Experts of a small language model.
Experts: 8 experts in each of 11 layers, 128 GeGLU neurons an expert, 1 pick a token, a sigmoid router, a shared expert of 128 neurons.
Training: a variant of Adam for the experts, 568M tokens.
Below are experts of layer 7 (counted from 0) of a mixture-of-experts language model. Rows are named gate (a neuron's input weights, with its number), up (a neuron's input weights, with its number), down (a neuron's output weights, with its number) and show model dimensions 0-159. Each number is 500 + 25 x the weight over its row's rms, rounded and kept within 0 to 999. Numbers have three digits each.
Before each expert's rows: "gets" lists some tokens that make up at least twice as much of what it gets as of all text. This comes from a sample of Wikipedia text that the model never trained on. Tokens count by the router's weight.

# expert 5
gets: " |", "re", " of", "m", "a", "ia"
gate0:476492521536520513484503445529524495481481490509465499510496491563503510491551473468500521509530486519508503515513521498480502456528514499473503498479489506523473534531469502444503493493503536475476526523514456499499517506569518530488531497448518535549482503469470502514516504534534447499520486523489502464516537488492490483513483515528469505461549502482501528485487533485476466498524513525503468524525468478511507479524574493520489490471556515484520459544488480521529485510508500
up0:520520496525453466516532520473538533544518464513535486482528512492489506518489526485491503504485507515452523508474487522489476508500495527469493538486520495491535526437517533528505499524498463491490499496407472499502519491491508489532470506527500522520494480478522503548512482531476525502486523527516505452517481514452507414485522476526507491512459506522526495482489481496503504527497466489491469486507519498504563527487462462503462470533472505501452494489481508487511519471506542
down0:512523484483490504506492528524490528478512519543507496522486465483447492440503501510513490504517512469504515521462474525479529501479503495481494530500474548489519509462451487478511513483534497499515522496534493528511502523504520511476527507501505490532484510464484522486474503503515477503492526488458492525504521534513517496499481481522413518525561527528525559522482468534458460490507527495517490539480504455513490489471474523553491479506462527546520467580523484503495499485498531
gate1:541494505490468521491480481519521502459511505495523487469497514507519524470502474505464527490493560452471524482496484463516511456502501490490521507516489497534521521471478510470544532468538513506480514513474466518525511470514467523507554508499474511548461471476467501474480506503538494486491535526461502512521526503478452480515466499463515492473464507481487495538483502441505484536438522478509521525510479497472540484517498490483497456533447514492495466531552521495501475541480515
up1:520513517534487450502484483542476447464477541505503499457477502543508499465441454505516464478492496513481514494530499516508489484531524468499454520477467510498502522501485503491484508472484529514519489499474519514491476495467531488518482535487518517540478536500468510522505533487503495487514482526526517538477487462484527464457474472515501524518495523515482551476571485480472525514457476484512552544446516525542502459477478496545480490485502512487499539517484472488488476492505487
down1:517482518537509502528511451507510499532497489462515515442456522524491505441518559507486471530448472500511523519501513540523537470522506530521468487464477550532502512473510519475520503467496469520525499473533478523490506510486499472507474499499528504535528520497513567500479467501488545509496488513509541526539508506488534541515506549491512477518498514490508496517529477510493509485550503487517473479487487445486473521508453509500477497476514496459527525520529448475493471494470514
gate2:536532444469495505497544533513480484482497517484540530518464540493511536486542520496427490489550526489470524498512534511508500523523498494515496517503495493493481500499512523490548447526516498463526489516531473493497511496519506461489515491493528529534476460517482498484543475444501510444504544511514465445539530498502463498526489489498482522518470520463513529485507474489496499480490547478526509514495531507558515528501496480500520515507502463482464463508526484471497448506500519
up2:464499493563498524490503511540519521497537503491512518522501481546468510517502505528541492446539501517464486479457495512488545527520500514495494471496491511551530425511475517530447495520490517513476479479521505522485502495522500499461517504466487477461486470481453473462459503487513514499487462488509487502503488483530452487513495503554511489525532541475510563494484475491481485454492490481532500506494500480533470494506456488510552468491536473485507504497497524491479512488467457
down2:461505538525504449507535520523484531442460485503488498472540510500524488475439530468496498498480483543499461494487480535493498498491464484478490513518482519506501518486492489485491487503509479488507483518493455541512501450490455521502509493510507511520486478509497508514500500498523465506522537498474468511507513472462544530533512477512472517487484502438466494499509538544496489487467543513468484500485510502500545502494574474541477498487453483473439479478454538484462479517489514
gate3:499477456506485451507542500528512538503507492552538479518498525494515472452514496467510522515498505499447499496487473518497482483524549476472466474526493497556503488488467545470515517522497486493505520474498487504480520483459484504501504538503507475500518508491481500463492492566502520465500492502516481454495492478479463488461501507524496500513517463531480477552514499474467461448498481513485532496510476426465503492517517515505432507535530475495504472495487483485529483493562514
up3:515521525466565509540507486472473493479509500533523486470504518485481512472487493506528488525465528520537511502497491509485495517499546471506555460468510473526481488527503484510487495498502543531497484521529499490528494484520458543497494509467438499513492485476469525465458486552483482521524462573491519459504496520503522508484523543516490507505501499490546512501500507504501516541476437538519552487507510513458517514464495484457530517534505523512555509479487492494512485464523488
down3:506493488505473493488518520466526527448516495513485491471524492506481484500519514512491538528529505504515512486477482484477536571448500491526481498509502527523508492533442475477472476519444485470509502500485525496504501521522478481527508485525518504501483450454506524522476460502549523498479514508526482511523454515514448524502516472526463477453486509491538508472475494532530488511485517468573502473481509452482488478446451523497491524538514489508465500497525509498553509488510476
gate4:464512476515541476482516515483447472536454502495490489529489520509516507547509532519515452520507499527511494516508515506507566483535480529487519482512502519480499471522522538499506480543508528500506485496505514488504541525532525496489482531498478491506563494475508518514478433503527519496535498474446547481512509455483504529553518483507511518520453506481492534528488491529528502480509490470491495530472443505511530540512557476500484540493522474493521518504482444474483491510517523
up4:492503514538515487467479491468490495510518527496485458498525508541509508519511480485520515501500506518495511492462519449548492512478555474536536507510494489544489565490500528526501504500520540532504512484547479467464546548525549427541511524483450488520516475509491495482454495436502477470510478467480509480467501488512487520510513500504533516472499530515497517523475468514460496509512493499495467530517501504481474491520503505486507526482510503477495571470474498536518543522489500
down4:566466522511515512465488496495480503475502487521513481477463531489493537480496500489473530496481529479468472498507520519516509481489494521535489551498503480502443469480470479448484484461492495424519495543522530460537493457466482517483515503509527500542532529552493480495497529457536477525480528490503514532440515480516470491463482480474500460532516519492494468487501489495460503542481446483504544487498510486543519515482499529510471482490515526498498466496501506515477528502490495
gate5:484456495468479526495476516500467504527490472474454540484493475509518473504517504558500488507487495516499511513476510488519497501518496510516517478476526480516480473494499532501486479486505527453526524514477510514513515502489468489437530493460516482485432500497470485530521517449536489520489491499433535497539523459509544497453508474521450550473481539484538503513485508527469500507478490486485462486509547499526453501487483502510483505484446515511518468479502566511515539504473504
up5:466473513522496556480486503512483514483513547485481473540512558464508503512463465516478485485484486502494488496487498478512494479529481523504552488498444526509481495503483471496531496481475533512495498517509439512475488519506471477513528476479482488476501496518477503488450501499525535535449460508533444476481471489510475463509475500511502498531520477494482531544576478479520521523525449442495500544518526488483498523487504483538483513480504475506498478482453460522487473507498530
down5:498475545508542475507480512518452500480504528466549467528478528514537502483506481486505469503473451540571497500480500461525494497520507518496506537487499490516506514511509466498473463462519497479514535555506479464519547508490500575483464502473512499490498484491529518504493512533498523513510454520514513494511485494481524512533485499517499496540531543478543549484538474462495492515528497476526486478505489481501512519476501474458514473454468463475532467515509475471522460493507483
gate6:465478511490492500507516497514484507527506560464490542469532485477471513497478484499496515530460526521489481496479506497468552520485524495480505465490503469470458497506475501471524503490485487497481488502516512449546505492510535498483491469508516455529548521455512561491440499526496465471510510488552537493490509483428476463513511485528523513504475502495507466535472524509523511454500508533510537480538487492508537492474483489505472546522532494495532480512505531482511525471552472
up6:527468498460538527534477521525483503547532497505488446530518454514483540532514508507526471475471475502529499515535505514469513502504497505519499492486490482501511553545517518491504488546437528531479510515472445474514488507443512503491481486500532466484536535471567513489506472496469461496483552514471494501472527484503544505523527496519474506446525508498512466514503487478523502470474467496497494510515498553483501511506506510503501486529475507555515498520530495537491485477510531
down6:433465515518528521460490520516506504540538487506455529460466481520504459497497509449469493523520509493493470481494515521517500489453511523496496508484514518489454502483472496493485518505547556512480445514521460500445472488533508523510514490429469520519472500512471532513497481463512477517516486487487537481516497434470490508451550465522484492542484470495505524486488495535484483499494466512488521498447541499489522514506539493519490483478510483523495478506486514511514487525479481
gate7:524517527520498507490527503523476487518544528514475478527524479519499534492486494525529500506505473506475501472511474507519519538515504467493500463526523512463501504521463479548499484462498505512448499501488533459501508525481534442522512488508498470492524487547559514523505523504550479507501537489502503508510503532501494496495527480506507463499493527494477507463511451486551455533519469501498580481505489493481521528582472500494509495523509523474511503441482532511488487452477461
up7:502502481514489530522516506450482466485475470515507490485471492528533491510537522492473464498565535510512459497495518482535512476506535506518534518522466505514512508496491522496547512476457488486545536528499493515496489477505518520484465460488509500514480487459485511501479533471552519521480550495505482498494519541496427505452489467530487461475520516470477497523516490514453515489478517507497520470496549513451518518510460488500479525500498527531503518500461500516473444488436489
down7:500502473475491499519497463512511485470445484535476486524514510482498499510517527477508508504544547481503463461516514509477511551494528510467498527548442507484518533536479486493520503480502522498547552505516495528464513519453540487495475515441503503535535517520491471535480461511518510482467515507522503526501490524492493496485505499498458460475493513489521528538516541481493521458483524540507520504528473549471494531473483535502463504497520517539496545489477487531448517471513529
gate8:467488505533471548491529501492499490422458495505504527531476514479508481507506511520498512471501484490521503481485495505535480520527517507481502449495530502526510532501499495466491451555502488515478541478531454503517475506467472536532510543473513494555477527572528521503470498491479509530527485517517537484470531497502498485511519502501493535457492501553464481469489503522476508478508533539482541517523562455516495475519496492513520501475530517462486509529508538479482500479504511
up8:504527501517489499505513508543505506461524516492496536481500503442487518448438470504534542450534464513540543491476530516475486480495477507441507491504441474504510536482473507516502471497468471501468472498495510528554456536456523516482501521503498466516475492503473514523462503483482532505527502534484487453506478499473516513503554522535500496499517491529529476521497496516526472435489508498511515517524512488487499498516484521469468493480532528480491485535475509551492523509525490
down8:512473471544507472490510484464507568480525514486505521494523529497466504487469500491475494484465518506486499480455509527515542502518483518519486490532473511497542544527450506540503513556522512498479533526491504467505455537527494514521472466470530467507506541514512493476541533491522495494531538500516477484525498480513483518482497486494509515502480467496471537501460510531500544514450523530439536472474550503489501456475505514515496507496464460479491524477472462470490472525483494
gate9:504503525508521475475497494527482554495528536464495535484522476511492513483523475467516532466511479526504486522503456531514463463514510521527519504517507521532483492478482521474479481491493459518444498523513487490497431507524512498512509490492511512469483522504533517530491553497498545516473545563540470504465471488500484486440535506526481534524528551525492516514519580465496526492482512489481512547514518485490500510493499490517479505532557532487482487502490530518510501500529498
up9:505548484528508503510485508483445480480494502488494464429516518482505486479512480474517471516512554518525555452514485489509477480536513479508500523518492495477469516507526513520493520486499494520471486474533488535513470526500502502492499521458516504496525509469493534536497483527508495519541500506455509521490487545467506492500536470512481505494530537472508515550528495514473506481458476541573556540511516460485524465446491491524495483442501502475521489481487483516481452498505520
down9:481535454490492469460484504485492467514505539498474531494533512451492484505485482512532491495499455466520516552542490513545467478478539481490509497492474522476516467505416467497501450499531514546437515530498518492516467481497522508517520513500542490476526465496516477524479512489520493486473512493517522485483508480520460484468514497525494452484512498507532444513503542535480502489473462503527506515528517503475448469481506497480481490522528515487521486499526513519487490498460448
gate10:488476491500494530498512464472494480472498522512495510480525511509462529523532466483483499476548510561503490521476534505508490479537504502528504482476452468538449525451473491496512483462570459531545453484521553499501499526510513486440516491491489477518497525461496503497516487541476543476515531503492487492538524494504502505531483517489492483518518503523499501487487544475520512489465527486465499490494513498478477498492494509485567496514487458531516453521479474479488526534547534
up10:476509468548475533543489491497500486492540502496441504505509549528491510499489517470497461489478500496549558531536506491500506526512524471502518476516512535493491509514485521457480533523498545476541471497488487498514505513490518517484478526530499567510486512524463500484563531515541476499519506466501508423521523467484474536509503484516489498448503559472511494488496509536472506492520547505458510467529477495478512525488505503485485504487484460507540486486522528524502496534483482
down10:512494467530508520453474519485514502507500525512457511457499508464533459487530559454477498508477468516495500500547513494477508520482497506550489485498508522508531492526514486522514528498550491476527517481483490547489501498499480495500509519443496505518500475509467522539505464550540519517527498524532511467526549479457488502499499499504498481556513519503521503514463480511489529468456498491536533496508464474455505478486462458469512477547484475508441498485528531516497454483493515
gate11:552521477464500521476494520455509534478500527497488495513497547558520509485506507486492448531537525527502472491488480492513548506450509511515492487468512501475533521494460468514495511490517531499438515483494508498486508468461514482471489484481491466509523485494464543480517533488504489471474510504542504496498517459518464472551549472498517497520481568503497467476483534532527495492520490482500507515487507518518485526516456466494497519570462444492513469508518537479488510496489516
up11:516485507447537534467511512450501453504504471451540549478486534491516544484543518515469518501486482485486520513486519527462477518498505512534483442487500485472493482478484504476466489517555495494501505500483466536486517501518468541473500454480505480503503469499507499520531464499472505487479481524462479518499538476499519474486523477485498481531493509505554522535505499476552481509491486483545507484509491531525520560501512506549506516475487455485489484546516498514455461501510463
down11:488440518476504504471519492527481525490505520488482506474505507512503540482554493475506525482504455454478522479525467513492477495557508462483511504548481504540456534510523496533480516526568476485492504529502461522482521467511506536492506506504481495522511495468468530502466490493523491542516475491511577471461525502504487519506504492531502475578492522474519487519496563522490468509460484511520503483482494490486521525487547485471483497507520475479473474484475494495462528488496485
gate12:510491505473498504495461538522484476473499483485520467512520482486507473486511503463497494470490487491526504480456499506506537451463486492508463509508472529463502462478502532536476491458465501533472514469485499503520545440557520481487534547516517545488473498499488463496503507513527499519493502531484511540454515506538495506542494483501488496476477547510474495498512445457493512483482527454508501562513513514478542496559517499504523463499466455498517532524500463493507466482514472
up12:520522470488514544489475494479492540472528513530486480505530474495526526523468542490504504516547541502479508441521486478476469499497497539505486536499494485522486518500506512524518495514507523532482476457473523503524509572510436474531515561535528482505502534522487477543500507537518508482526465529523493489516460496520517534552486507466517514507490472528475459532528493463522458473519472477525509503532490489473553532478478466500492462495510478483516477484502500492482480482487505
down12:510455519465537518410475477489529507516492522468505493450513502476499508487471483497543535479507496517566532489467526524468484504476494520482473517476486516509509502476518488492476508544455502509524512466471512501509514534494500473478520492535527489519470509486534471547512468487505500548498530501471460500446537487520488496501490475544478503484493504487485516522487512469494524519507516487542454519532489545445522496499501481523496558460487541522495518478496525512480478517476496